From a checkpoint of a small mixture-of-experts model trained on Wikipedia: a softmax router, a variant of SOAP for the experts.
Below are experts of layer 16 (counted from 0) of a mixture-of-experts language model. Rows are named router (the router's row for the expert), up (a neuron's input weights, with its number), down (a neuron's output weights, with its number) and show model dimensions 320-383. Each number is 128 + 32 x the weight over its row's rms, rounded and kept within 0 to 255.
After each expert's rows: a language model's description of what the expert responds to. This comes from a sample of Wikipedia text that the model never trained on.

# expert 2
router [ 84 159 120  70 152 121 141 137 191 153 117 109 114  82 107 107 173 134 137 194 179 126 122 139  87 105 117 136 128  57 135 145 140  87  53 134 104 150  46 106 152 126 107 115 115 166 158  79  78 113 129 115 158 135 126 135 174 145  93 102 155 123 119 105]
up7 [112 138 121  98 167 109 122  80 137 141  75 128 182 137 171 122 109 117 148 129 111 141 173 151 199 141 114 157 108 156 118  97 106 167 162  87 136 145 170 116 142  96 126 189 120 120 131 128 132 144 106 109 151 132 155  39 140 111 114 142 194 149 152  63]
down7 [175 160 138 119  91  83 173 111 106  78 127 117  66 125 137 113  79 153 191  98 130  68  81 143 123 128 176  79 118 124 117 154 147 128 118 132 124 147 132 104 129 122 130 183 142 106 104 106 128 158  81 110 126 168 149 118  71 138 115  85 164 149 129 110]
up8 [115 151 134 108 157 168 144 161 115 163 169 142 149  85 125  80 179  26 180  97 138 142 170 187 134  40 142 143 175  77 158 146  85 144 113 142  95 139  48 134 146 113 161  98 132 136  81 150 144 164 135 148 146 172 157 105 132 114 203 121 103 130 118 115]
down8 [152 108 108 101 110 122 126 195 126 125 126 130 145 151 145 142  48 169  95 164 218 130 140  87 150  87 125 148 129  87 147  81 112  94 182  83 135 122 107 138 100  95 137  77 121 142 122 162 128  58 148 135  78  40  67 138 109 100 119 155 135 166 139 158]
up9 [147 140 111 155 144 132  85  83  95 131 119 180  85 109 155 143 109 169 110  69 113 137 188 100 109 116 188 167 114  84 158 170  96 179 159 157 145 139 100 132  92 132 149 123  73 173 152 100 133 147 162 104 198 116  95 205 125 108 132 106 151 123 154 111]
down9 [145 127  78 125 127 177 126 136 131 111 154 186 123 140 133 122 169  98 109 125  93 139 174 160 130 143 159 180 157  70 190  86 161 138 101 128  30 116 128 134 161 127  98  78 109 173  85 141 123 140 177 168 142  57 158 150 106  70 124 111  85 174 151 134]
up10 [176 165 165 153 137 119 111 163 153 137 191 119 148 159 109 136 156 117 136  95 154 120  99 136  96  79 105 125 197 140 147 136 137 144 203 148 153 138 115 148 131 137 183 124 150 142  68 106 124  78 113 106 134 127 112  91 170 150 139  77 195 155 117 111]
down10 [ 95 159  97 168  62  83 148 104 164  92 145 114 162 133 116 141  85 102 146 100 141 151 170 173 205 141 143 127  97 148 157 130  81 136 113 191 110 147  87 116  85 105  98 142 126 225 145 176 105 130 142 143 138 130  99 123 124  91  89  66 143 156  85 139]
up11 [132 183 113 170 106  82 133 114 131 160 139 154 172 127  91 151 152 151 133 149 142 137 164 150 141  48 116 194 101  89 106  93 158 106 159 139 182 104 133 183 103  80  68 170 163 122 162  95 156 148 138 165 113 160 143 149 116 134 174 135  66 170 151 141]
down11 [ 57  81  90 160  87 134 191 194 150 115 105 142 129 132 152 151  34 152 124 178  91 155 126  98 100 127 166 124 126 133 122 153 127  64  70 169 151 103  80  92 163  87 111 129 113 174 146 109  96 130 163  74 138 150  91 141 139 163  87 172 113 116  87 159]
up12 [147 116 101 164 131 139 139 125 147 212  84  95 139 122 115 149 193 120 183 145 186 147 138 113 165  81 154 141 121 163  88  64 122  95 112 209 134 172 154  88 160 154 126 154 126 168 122 191  73 160 110  92  86 135  96 119 186 229  83 178  98  74 136 122]
down12 [ 87  62 118 126  90 162 125 162 123 136 129 115  74  57 119 106 102 113 115 158 121 116  95 123  72 145 149  92 148 143 124 105 152 121 102 159 154 121 129  86 158 117 106 128 174 173 121  89 168  46 105 115 121  56 151 128 141 113 184 140 139 102 170 135]
up13 [157  89 117  82 175 131 137  40  68  83 128 132 128 129 120 101 132 107 147 143  63 117 149 145 202  85 108 189 118 175 117 129  90 104 127 130 101 160 134 129 167 108 162 109 103 123 140 116 148  69 115 107 132 112 152 126 146 113 118 111 177 129 191 144]
down13 [145 123 103 124 118 156 124 113  99 168 101 161 133  85 126 112  60  76 160 100 117 109  99 135 111 182 102 126 166 122 137 122  72 175  54 120 130 100 172 127  71 134  79 142 137 153 117 131  94 152 163  98 136 143 121  69 170 108 145  90 127 122 140 119]
up14 [148 127 120 137 167 154 151 133 154 125  87 146 109 129 130 155 141 130 147 130 100 199 180 166 143 131  80 127 154 135  99  45 129 203 161 152 128 148 116 158 118 122 136 162 151 137 137 164  75 157 114 105 182 135 139 109 112 154 104 106 140  93 103 141]
down14 [156 104 111 131 128 150 138 116  69 142  96 120  77 131 126 127 135 160 135  80 163 171 115 100 105 120 121 122 119 138 102 127  55 151 202  97  92  81  89 149 197 102 124 113 123 125  96 102 130 184 148 161 164 119 144 137 132 123 103 107 110 112 138 161]
Consonant-cluster or short syllable pieces inside foreign surnames and names, often after a capital letter, e.g. Ch, Sh, Br, L-ebr-un.

# expert 5
router [127 151 130 181  77 153 158 124 176  98 125  83 130 125 154 151 146  90  53  98  57 126 106 122 174 107 141 182 126  94 157 148 121 161 185 131 133 125  67 106 128 103 168 137 138 149 170 133 158 175  98 217 115 118 120 117 137 160  62 152 117 104 126  67]
up7 [ 77 169 136 176 108  84 184 123 163 119 126 124  64  97 149 137 113  75  86 132 130 124 153 151 131 140 138 173 125  76 135 215 175 152  75 109 175  98 106 146 121 117 126 184 112 132 144 113 124 104  45 149 100  94  96 144  96  88 133 128  95 160 130 140]
down7 [ 95 114 142 115 107 170 127 140 158 101 117 117 130 137  79 121 141 167 139 124 139 109 115 117 148 132 148 143 171 103 174 150  50 160 137 115 156 139 138 112 139 158 149 133 101 133 107 129  60 119  97 125 132 160 175 116  65 109 120 100 123 137  75 173]
up8 [154 104 194 194 136 154 154 120 140 172  98 158 165 138  57  95  98  97 159  92 135 117 117 169 134 177 115 131 178  89 156 162 138 157 163 118 126 156 127 118 126 129 172 150  95 126 148 102 166 142 149  99 104 159  99 166 119  94  81  89  89 175 118 112]
down8 [141 158  50 202 112  62 141 146 112 109 116  86 121 107 199 165 122  35 180 164 124 146 122 158 106 135 145 146 137  86 109  99 174 102 145  93  86 123 196 126 160 134 141 108  95  86 145 138 114  85 130 158 138  73  97 102 226 145 186 136 134  79  78 184]
up9 [175 184 104 102  90 145 142 179 107  88 134  90 165 161  73 114 133  80 135 178 151 134  76 110 136 146 135 167 109 126 173  92 207 172 149 204 164 134 179 180 113  93 148 110 127 119 160 120 107 131 104 111 162 106 133 125 144 106 167 161  90 130 128 107]
down9 [104 151  96 159 124 110 124 205 155 101 126 137 145  67 114 127 139 138 134 110 157 102 147 158 108 106 139 140 154  76 143 229 162 161 151 112 100 162 139 147 138 170  99  98 106 167 132 107 173 135 100 158 171 138 138 154 142  90 105 123 156 177 136  74]
up10 [154  64 129 115 129 175 100  56  78 124 121 118 120 126  96 126 113 129 122 206 146 100 115 101 136 176 139  90 182 166 118  57  97 111  99  92 191 124 123 117 129 164 136 121 117 168 169 129 129 135 213  85 101 108 148 141 102 220 134 135 142  97  72  61]
down10 [111 140 182 153 183 158 135 134 159  56 126  78 156 104 133 177 114 164 192 131 159 176 204 170  99  88 222 135 165 162 141 118 173  88  90 112  86 158 114 131 115 124  99  97 185 136 190 183  78 148 145 115 146  99 131 184 157  72  99 139 139 163  93 138]
up11 [198  97 136 127  98  82  92 164 134  66 108 154 207 156 165 160 225 145 120 138 166 135 109 148 133  76 142 164 142 151 123 153 114 123  97 163 145 175 159 143 144  65 113 114 157 161 136 144 122 139  79 209 104  52 134 145  97 101 131 192 143 144 172 120]
down11 [ 81 164 131 129  68 128  70 127 197 214 132 110 150 119  93 168 163  71 103 137 128 108 104  94  89 134  92 137  67 163  85  99 158 101 150 146 118 134 111 136 125 127  84 167 154 135  90  81  79  62 115 123 209 170  99 116 109 130 116 140 165 166 120 121]
up12 [101 134 132 133 179 109 141 126 101 106 126 138  99 177 110 169 128 185 154 103 116 179 143 124 149  84 101 118 137 172 133  98  96 202 132 171  81 195 129 160 159 141  96 135 119 131  53 125  97 125 139 109 137 122 160 138 153 177  93 102  76 151 133  74]
down12 [135 137  96 131 138 166 161 185 125 171 105  39 125  61 141 123 127 114 120  97 161 122  89 190 114  89 122 112 135 102 109 133 140 125  99 120 125 100  95 143  82 120 137 131 108 101  82 134 124  92 137  68 145 219 148 173 165  75  98 170  92 194 112 156]
up13 [111 134 104  55  95  70 118 166 169 139 153 140 102 126 107 194 143 144 124 155  95 125 121 145  81  87  63 140 105 187  98 158 113  42 151 123 103 116  78 185 113 150 156 128 136 116 104 151  90 101 162 118 146 105 156 135 147 144 112 170  68 127  89 125]
down13 [165 179 105 116 115 152 121 145 110 123 183 179 137  95 117  89 137 199 189  61 121 167 140 112  55 110 129 128 130  85 146 162 124  96 105 102 121 183  72  94 146 113 140 149 132 130 103 148 214 134 143 143 143  75 181 131 126 101 119 111  91 156 128 130]
up14 [104 100 147 127 172 113 118 161 172 123 157 131 161 142 115 148 139 141 118 102 137 179 118 129 139 179 164 170 111  93 121 137 125 106 202 166 127 165 118 137 101 101 149 160 136 134 153 104  95 139 117 148 131 183 101  96  84  96  77  54 161  64 117  85]
down14 [202 134 155 163  51  67 172 178 139 175  81  91 178 105 154 125 166 120 151  94  76 146 142 107 141 128 157 106 114 168 106 125 135 111 101 110  60 108  67  98 117 141 110  85 109 135 131  48 153  83 123 150 133 131 136 222 161 144 146 154 141  87  83 144]
Line breaks, sentence-final periods, list dashes, table pipes and joining words like and, &, but at clause or row starts.

# expert 11
router [128 145 115 108 166  81 146 138  82 162 130 116 182 156 107 202 125 144 133 109 115 189 120 109 116 123 151 101 217 158  85 156 120 140 109 128 160 141  62 154 106 117 142 159 138 110 119 164 164 123 119 140 150 127 134 117 124 107 151 117  99 102  92 153]
up7 [149 160  61 193 146  69 127 137  88 103 104  80 120 118  93 114 118 104 157 126  84  67  77 182 201 134 105 139 149 121 123 160 127 153 120 173 202 140  92  97  98 135 132 125 191  57 104 149  76 165 108 100 171 119 119 117 143 142 192 113 129 203  69 101]
down7 [102  92 118  79 139 181 127 128 122 147 141 161 106 171 110 138 154 187 119 102 144 128 191 117 121  91 102  88 102 132 155 112 222 109 139 145  51  95 169  89 160 155 122  66 138 179 116  95 104 156  86 201 123 120 144  86 120 132 123 133 170  88  82 188]
up8 [132  99 135 152 124 171 122 106 144 116  64 150  87  84  94 144 141 126  77 115 125 113 137 136 110 118 131 107 140 131 158 135  75 113  89 118 110  90  62 110 140 107  77 129 135 141 114 130 117 139 112 135 134  92 131 108 161 133 117 138 170  75  77 148]
down8 [136 110 135  84 139 141 105 132 176 135 151 101 164  72 126 113 145 142 140 144 103 146  81 108 170 118  85 116 125 137  85  88 140 155  65  65  97 106 149 100  87 123 144  75 116 159 186 140 110 130 128  72  79 131 131 152 137 147  92 172 149 127 133 137]
up9 [169 108 121 156 155 138  97  47 107 147  85 125 139 127  96 139 201 146 107 199 171 117 125 137 137 115 164 114 149 100 104 116 110 151 154 116 193  56 118 122 123 141  97 162 141 155 110 171 138 133  89 103 135 143 105 140 146  69 119  74 120 137 129 156]
down9 [ 88 141 161 127  82 147 153 117 143 130 158 139 107 162  45 120 171 131 125 133 104 132 112 120 126 106  86 131 141  86 113  91 163 124 147  37 114  79 128 146  81 121 136 143 154 169 133 121 186 146 137 138  97 126 134 144 113 128 162 178 127 110 156 138]
up10 [120 158 156 150 120 122 136 121 145 149 105  41  83 174  97 100 102 153  90 132 164 135 155 122 154 157 106 140 162 113  77 151  95 102  80 129 150 112 194 126 199 128 144 150 129 169 147 172 126 159 115 123 129 157 196 137 117  66 158  62  71 111 127 133]
down10 [ 95 164 132 108 130 178 130  98 101 129 164 124 120 155  45 123 114 178 148 108 157 143 148 159 115 165 123 133 136 175 137 124 165 126 100 112 117 155  85 174 167 115 110 141 145 107  68 167 152  66 124 132 147 118  82 117  76 131 177 151 137  94 122 120]
up11 [118 158 169 127 144  69  60 121 151 109 106 134 148  82 128 101 139  85 118 136 115 135 122 123 146 148 155 105 162  91 143 162 164 131 162  90 114 165 147 127 133  63 153 132 144 116 171 131 114 123 126 124 150 195 119 108 143 134  98  83  99 125 110 135]
down11 [124  95  68 147  99 153 174 167 144 155  95 163 126 160 100 146 110 117  65  82 109 154 110  67 161  82 176 163 116 182 148 178 142 138 173 143 133 114 135 101  76 176 112 152 121 145 131 186 164  83 136 112  97  64 169  97 119 148 127 119  98 160 179  99]
up12 [123 141 124 135 123  95 158 120 132 160 103  97 145 152 143 110 158 195 152 204 153 156  94 172 151 129 135  81 149 149 170  56 138 177 146  70  84 141 121 172 125  99 150 143 150 145 146 165  95 143 159 105 147 130 104 130 116 161 111 103 137 125 107 119]
down12 [164 141 147  91 124 154 120 105 151 121 112 130 172 113 115 133  69  76 126 107 112 122 149 136 145 100 111 106 168 199 174 173 111 132 145  74  98  97 119 110 129 149 169 126  99 136 100 113 124  99 108  91 113 178 159 133  89 122 122 139 141 138 102 123]
up13 [145 166 134 158 104 151  86 126  75 145 128 103  83 124 112 102 131 122 166 183  69 139 130 133 151 133 140 144 123 138 116  91 142 141 114 136 137 103 178 115 158 125 103 124 104 125  56 187 120 125 178 151 134 132  73 124  54 124  89 127 156  72 102  95]
down13 [142  97 135 183 137 145 114 114  95 151  58 147 124 151 102 100 104 129 142 143 138 189  80 124  96 107 175 155 126 102  31 125 146 111 117 206 153  83 135 133  86 136 107 123  77 113 121 119  74  98 188 103 123 136 136 134 186 108 147 113 133 106 182  87]
up14 [162  98 124 118 148 160 153 145 109  31  75 197 170 150 128  95 138 115  89 117  97  69 144 126 199 124 108 121 157 128 103  62 142  67 132 145 138 164 139  89 116 109 151 138  78  87 146  90 143 124 154 175 160 112  94  88  89  59 140 114 118 163 184 170]
down14 [134 135 125 119 121 121  94 156 179  98 154 118 132 201 150 129  94  87 149 127 143 174 105  68 174 106 123 172  98 200 171 131 122 133 162 155 137 126  55 117 125 143 158 175 180  86 146  91  86 159 134 191 165  82 158 125 120  92 113 143  98 138 184 180]
Short word-final pieces and labels in infoboxes, sports tables and lists, e.g. Country, International, John, de, La, Malaysia.

# expert 0
router [ 70 128 155 110 115 154  83 140 130 149 108 110  88 136 103 122 118  66 150 159 134 131 136 131 133 145 143 120  29 174 105 137 123  95 161  65 179 141 135 141 106 124 114 111 114  78 175  88 138  42  61  79 102 110 188 175 148 102 124 108  91 109 162  60]
up7 [ 89  80 185 132  42 160 103 145 123 134 178 131  72  93  54 161 120 131 103 142 126  88 101 112 106 107 110 107 140 174 150 110 227 118 144 119 218 119 150 118 107 122 121 104 125 168 156 129 116 184 176 205 107 139 112 154 116 106 141 143 145 158 106 162]
down7 [177 108 108 135  81 148 113 108  66  62 129 104 187 100 104 105 112 142 115 142  60 171 142 132 156  95 164  78 114 187 148 134 143 124 148  75  83 121 123 147  99 134  69 136  85 132 104  84 139  95 116  99 134 102 154 113 109 157 141  93 120 138 103 191]
up8 [121 116 117 134 158  95 145 136 118 154  92 191 151 168 123 118 185 169 149  93 139 163 124 176 192 171 158 142  91 123 150 145 117 133 188 132 141 111 199 107  95 179 156 114 114  88  85 131 149 110 104 188 132 176 152 167 146  43 104  54 156 125 192 161]
down8 [151 127 157 126 167 147 159 120 123 142 103  87 148 148 125 109 124 174 106 137 160 165 127 152  77 117 129 117 190 144 103 117 109 206  78 118 100 152  97 125  88 116 115 189  92 111 149 112 113 111 160  44 203 139 192 126 154 113 189 118 121 145 100  89]
up9 [177 124  98 124 127 138 127 167 121 163 123 119 101 218  97 157 136 153 123 115 120  85 136 103 124 120 159 136 145 144  54 122 112  76 143 167 123 168 148  65  98  78 147 178 103 128  87 170 203  88  98 129 115 109 116 101  97 132 142 121 160 117 154 155]
down9 [147 138 133 148 128 108  92 107 123 178  79 154 167  84 124 139 151 114 121 122 139 158  74 127 134  96  90 194 111 166 119 129  91 100 140 145 178  94 101 144  45 170 111  99 119 140 166 108 126 142 173 124 129 126  95 136 159 184  95 114 119 112 196 177]
up10 [166  97 151 125 168  77 146 159  94 135 122 191 149 140 148 177 163 176  81  56 125  96 125 111 125 128 118 157 139  87 129 156 103 130 141 139  92 126  92 127 140 145 164  97  93 115 157 120 148 101 118  38 127 136 154 127  52 164  89  95 136 160  71 164]
down10 [ 74 144  96  79  93 129 142 129 149  60  91  87 176 122  79  99 107  82 142 117 109 112 191 138 109 119 135 121 160  65 138 155 113 141 108 129 130 185 120 148 100 104 176 107 117 103 166 127 149 143 166 108 126 134 151 123 147 121 142  59 147 113 147 184]
up11 [143 161 138 118 148  95 145 135 150 148 127 139 155 149 120 154 165  35 107 147 150 158  91 154  95  74 193  84 106 142 145 115 148 149 131 153 123 108 131 136 125 124 125 134 112  98  99  91  97 117  54 143 152 105 128 103 193 159 135 151 105  82 137 153]
down11 [119 142 130 100 117 142  84 107  70 112  93 145 164 156 153 110 133  84 105 123 146  57 109 133 200 105  98 110 194  68 148 135  92 112  73 111 139 122 117 174 124 129 132 123 125  97  80 193 112 133 159  77 125 129 136  91 153  93 154 132 142  52  90 136]
up12 [163  97 157 156 143 195 105 163 138 193 159 122 171 105 110  72 147 177 148 101 172 161 123  99 128 149 144 196 191 115 101 102 115 104 137 157 117 170  76 145 118 133 122 153 109  85 172 133 204  55 100  97 129 141 200 118 153 122 142 130 106 147 157 164]
down12 [ 80 116 168  88 215 157 151 109 113 107 111 158 160  99 179 159  68 116 138 129 150 137 144 125 110 112 148 139 132 119 134 127  72 122 110 125 112 116 136 137 115 142  98  26 107 167 188 171 107 168 121 186 105  97  96  91  87 118  98 163 158 108 143 106]
up13 [ 60 103 101 118 132  79 138 119 152 117 123 127 126 131 116 180 126 106 129 110 127 133 129 123 103 132 141 150 119 176 113 127 134 103 111  87 127 201  81 147 199 149 163  79 182  74  85 127 117 155 147 103 115 110 159 157  54  65 122 111  92  80 135 116]
down13 [141  54  84 141 139 147 128 171 155 151 129  83  80 129 152 145 156 110 110 108 126 170 109 138 127 135 112 144 146 127 143  97 118 153  93 210  79 125 122  98 113 135  75 201 139 104  64 150 161 113 139  83 136 132  97 102 107 130 138 172 130 168  94 155]
up14 [137 148 191 153 185 112 114 110 185 105 155  97 120 119 175  58 143 134 102 112  54 124 166 111 163  88 135  90  97 113  87 203  91 122 146 105  77 127 146 182 151  88 129  86 143 142 159 128 162 122  78 126  99  93  78 139 121 127  70 179 119 133 124 145]
down14 [ 98  58 118  44 138  80 125 129 119 102  89 134 157 143 122 200 129 160 126 101 107 155  99 100 153 193 158 174 127 105 124 110 123 125 115 108 134 105  97 112 122  39 131 131 129 133 133  58 131 103 128 111 116  93 157 130  91 149 181 162 163 132 139 123]
Table cell separators, year prefixes like 201, 199, and punctuation inside scores, results and statistics tables, e.g. 4-for-5, 1,227.

# expert 1
router [192 181 150 104  75 106 174  45 152  89 117 198 158  89 178  69 119 118 110 119 113 108 121 107 128 155 112  87 118 146 152  51 124 101  97 106 116 158 171 168 137 141  99 120 104  93  62  97 146 164 123 151 186 146 100 181 121 143 128 141 103 144 113 130]
up7 [159 138  93  98 186 131 148 172 136 125 181 121 150 124 101  98 162 117 131 159 137  82 100 174 109 173  90 136 136  94 141 119 161 136  17  79 201 179 144  66 146 142 122 158 151 128 194 114 124 160 167  63 125 190 169 150 150  96 125 189 138  97 153 139]
down7 [180 142 135  57 127 123 222 105 124 111 103 141 145 129 150 123 110 147 113  97 141 109  74  75  79 175 135 164 113  92 113 122 111  73 179 178  91 192  95 198 175  89 113  90 142 106 105  99 117 140 170 121 140 102 164 139 124 129 151 136  88 117  69 154]
up8 [116  91 131 104 103 101 145 119 122  59 105 139 182 146 119 160 119 178 137 126 123 118 104 190 196 167 199 191 125 109  99 170 134 148 118 123 138 121 131 125 218 167 144 164 139 105 130 171 111 119 124 177 150 137 174 196 103 109 136 128 132 131 158  99]
down8 [119 151 123 170 106 128  96 113  18 135 129 211 108 146  79  92 101  92 103 108  95 150 156 155 159  76 129 129 101 134 179 145 154 115 134 131 180 131 162 125 123 121 115 135 128 174  84 126 152 176 117 143  71 136 135 206 145 135 127 108 134 131 112 146]
up9 [107 146 166 111 163 137  96 170 155  50 150  84 168 144 120 163 105 110 115 162 168 121 131 163 203 111 121 154 124 133 129 103 132 104 181 103 113  81 104 127 148 127 105  79 138  72 111 112  96 146 139  88 132  75 182 147 133  98  78  84 134  96 175 119]
down9 [147  95 162 126 107 159  77 109 159 149 145  43  94 111  97 148 125 142 159 156 162  36 162  77  62 159 100 146 143  88 111 156 152 154 123 178 126 126 105 134 147  95  91 125  92 172 119 130  85 119 168 164 155 124  91 180  93 170 119 147  92  94 129 109]
up10 [139 149 140 199 169 116 185 114  95 125 151 169 123 124 161 102 158 149 217 156 111 105 171 127 161  32 153 101 102 102 116 151 146 128 160  63 178 155 150 151 117 172 101 137 166 169 108 143  95  99 147  98 135 152 154 145  65 132  95 112 111 141 129 151]
down10 [147 119 132 118 158  87 123 138 178 119 154 151 120 145 121 132  51 146  40 129  92 154 124 131  92 200  88 140 137 130 150 135  63 114 144  89 103 162 122  94 133 108  70 119  77 157 135 149 139 129 149  99  93 144 228  85 127 113 125 156 108 138 137 154]
up11 [146 203 150 100 156 148 111  97 217 160 174 164 124 134  98  80 102 122  81  76 170  98 114  89 117 138 159 198 166 168 141 109 197 130 143 149 108 133 150  78 109 126 174 186 121 124  67  82 183 173 118 166 146 102 107 191 144 151  79 118 189 100 121 115]
down11 [143  85  61 156 122 114 153 127 143 153 161 170 133 137 200 159 154 175 150 108 133 101 119  98 146 156 154 150 116 107 127  86 175 119 138 169 174 138 175  92 159 140 158 152 143 102 113 100 141 122 179  66 210 196 175  99 165 140  91 178 110 144 131  69]
up12 [142 184 138  96  73 114 130 137  87 132  67 159 181 136 118 117 192 163  89  50 154 125 124 206 129  84 149 111 129 139 117 171 110  91 163 129 115 168 133  71 115 175 111  97 133 177  36 128 174 114 140 118 133 172 105 100 137 111  90 167 123 172 126 105]
down12 [103  98 180 173 153  83 114 133 100 134 126  93 117 148 105 189 135 198 110 135 139  83 158 125 142 115 111  76  88 182 155  89 156 165 124 124 167 119  66 125 153 124 134 142 164 111 137 106 142 130 125 177 144  96 127 101 149 173 194 133  90 172 197  98]
up13 [155 115 141 101 110 115 148 112 125 131 168 139 128 109 211  77 152  86 157 120 121 156 149  76 190 134 137 108  93 108 137 134 112 145 142  95 113 107 109  97 121 138 115 195 160  67 127 117 153 104 151 111 151 159 134 171 142  45 131 109 153 142 149  70]
down13 [ 79 142 145 187 161 179 128 142 101 101  88 118 119  78  98 118  87 103 104 130 148 139 142 175  54 124 182  81 108 120 150 184  86 112 129 142 123 113 199 104 143  86 140  89 106 211 149 161 114 141 148 138  96 117 169  92  99 156 113 177  86 159 100 185]
up14 [195 110 108 190 112 126 145 119 146 142 155 152 119 107 110 107 155  78 109  73 140 130 150 114 120 123  79 180 182 139 125  92  85  77  90 175 112 146 165 104 177 157 131 142 188  47 112 130 129 124  43 113 163 137 121 110 122 113  65 163 118  65 152 114]
down14 [153 153 140  70 107 125 165  95 176  58 113 137 162 121 133 139 125  91 124  97 127 135  99 126  74  76 162  74 107 155 149 103  96 128 181  98 109 124 136  91  94 110 115 124 122 103  72  93 128 103 117 131 141 107 229 147 152 167 163 143 204 102 129 105]
First piece of an ordinary English word split into parts, usually after the or a, e.g. dis, resid, fac(tors), ran(som).

# expert 10
router [151  54 104 135 142 146  93 112 112 141 114 110 162 152 125  97 148 129 140 172 142 129  86 109 113 100 105  89 162  58 111  90  56 153 141 156 133 109 207 220 100 175 128 124 135 161 129 156 134 130 158 108 142 119 131 177 128 133 127 157 165  73 136  93]
up7 [127 146 130 198 203 101 113 138  60  55 108 102 160 155 142  59 119 161 131  91 137  84 100 134 176  88 122 152  95  93 179 168 125 101 147 129  87  93  93 213  79 182 121  98 141 158 148 107 126 152 105 136 131 128 148 112 159  88  85  68 147  68  72  90]
down7 [155 107 122 135  71 132 128 167 145 161 134 188 149 115 108 165 127 196 115 108 145 158  96 179  90 131 151 162 110  89 142 108  71  63 138 175 138 109  86 165 141  59 138 143  79 110 116 126 101 118 194 134 131 118  68 155 113 133 171 112 180  78 115 206]
up8 [119 104 119  64 142  75 132 137 127 125 125  78 135 118 124 150 192  93 111 160 114 129  86 132 158 101 163 113 107 159 114 120  60 103 120  86  79  87 102 117 128 118 162 172 186 144 157 201 222 139 147 161 109 115 195 103 150 132  87 127 102 109 134  93]
down8 [110  95 118 134  97  91 140 159  92 139 140 140 121 134 131 175 161  70 102 118 123 141  98 128 154 128 120 117 172  61 119  93 129 149 136 138 132 121 101 117 149 122 143 131 154 146 100 119 174  90 159  76 106 145  74 131 120 132 151 165 141 111 133 129]
up9 [104  81 141 168 161 107 167 115 153 152 156 143 160 152  96  93 137 110 123 163  90 106  93 130 127 104 120 133 162 128 130 121 127 103 130 125  93 170 131 144 229 114  90  97 102 182 129 170 158 154 126 197 160 177 118  91 130 121 108 180 106 177 194 176]
down9 [132 186 134 124 136 108  86 112 120 133 147 123 144 149 135 154 162 152 147 138 152  67 169  90  50 186 154 195 125  94 178  53 126 185  89 109  92 114 154 113 113 151 179 117 152 104 144 110 120 158 107 100  70 144 134 135 141 123 164 148 121  76 130 165]
up10 [174 110 103 161 146 147 145  68 115 149 121 112 137 175 148 115  38  98 135 146 108 160 134 125 138 106  79 148 132 152 145 130 178  96 169 124 145  50 103 191 113 119 134  96 153 127 124 183 167  53 128 112 108 147 118  82 110 197 165 160 170 129  37 168]
down10 [144 140 116  59  78 105  97 131 124 151 141 120  38 103 128 150 144  99 117  84  95 143 112  90 109 105 120 167 148 110 134 146 141 185  84 170 127 176 144 144 179 100 144 102 156  88 105 140 149 105 104 141 156 117 118 137 142  63 114 110 154 177 129  86]
up11 [109 150 119 149 169 140 132  85 107 133 160 101  49 119 123 107 140 149 145 104 111 116 139 153 151 117 149 105 121 105 131 107 182 104 131  94 146 156 173 139  69  53 105 175 151 126 199  79 137 144 138 103 147 162 153  90  43 115 108 130 150  54 135  49]
down11 [116 127 179 123 180 136  90  77 118 162 145 110 120 149  93  94 150 153 148 171  87 139 179 161 160 130 181 133 123 176 173 107 137 156 115 148 105  51  94  97  64 102 179 139 126 146 159 154 122  93 158  69 106 157 110 156 165  85 108 130 130 128 120 116]
up12 [132  93 131 122 159 175 176 136 149  87  75 109 152 127 107 151 162 156 104 162 132 117 143 140 135 108 139 163  66 167 112 146 111 117 116 155 122 107 105 129 128 104 143 207 105 109 108 156 107 117 141 105 126  89 147 122 151  61  86 190 134 112 103  73]
down12 [118  89 184 102 206  67 161 136 135 132 134 124 100 143 150 150 100 129  92  86 149  93 128 129 100 130 147 107 132 110  80 125 116 174 103 151 150 134 173 114  56 103 104  76 111 156  97 111 112 111  94  93 105 157 143 116 176 133  82  85 154  67 176 116]
up13 [134 107 150 163 139 167 121 123 149  95 185 113 136 185 121 165 117 131  95 138 145 126 209 154 153 142 126 113 103 120 121 166 134 142 145 120  92  97  96  92 139 110  51 148 133 117 161 145 159 147  83  76 151 180 133 212 127 106 143 127  63 138 129  76]
down13 [116 143  91  73  77 144  81 121 116  63 153 107 143 158  98  73  81 100 109 141 119  84  81 136  79 111 151 159 106 168 139  90 125 146 128 180 155  97 152 144 114 148 113 113  66 166 100 137 136 145 131 172 149 129 135  79  94 104 181  91 159 109  95 143]
up14 [139  91 153 125 135 127 105 130 176 184 200  69 193 162  76 159 159 131 140 127 178 158 102 112 113 103 103 139  88 184  87 147 133 170  88 137  81 142 115 114 154 153 109 145 138 143 169 136  86 132  73 113 149 184 186 130 148 141 137 106 130 141  94 121]
down14 [ 97 119 130 202 129 132 128 108 154 158 182  88 140 140 161 123 111 103 104 113 186 143  81 157 157 181 122  84 131  81 113 113 156 130 102 127 148 160 168  98  88 154 122 161 114 154  97 134 139 163 151 151 148 182 110  82 158 109 132 111  75 168 111  96]
Words in location descriptions, e.g. the in "found in the United States", born, northern, southern, and Cyrillic or Thai letters.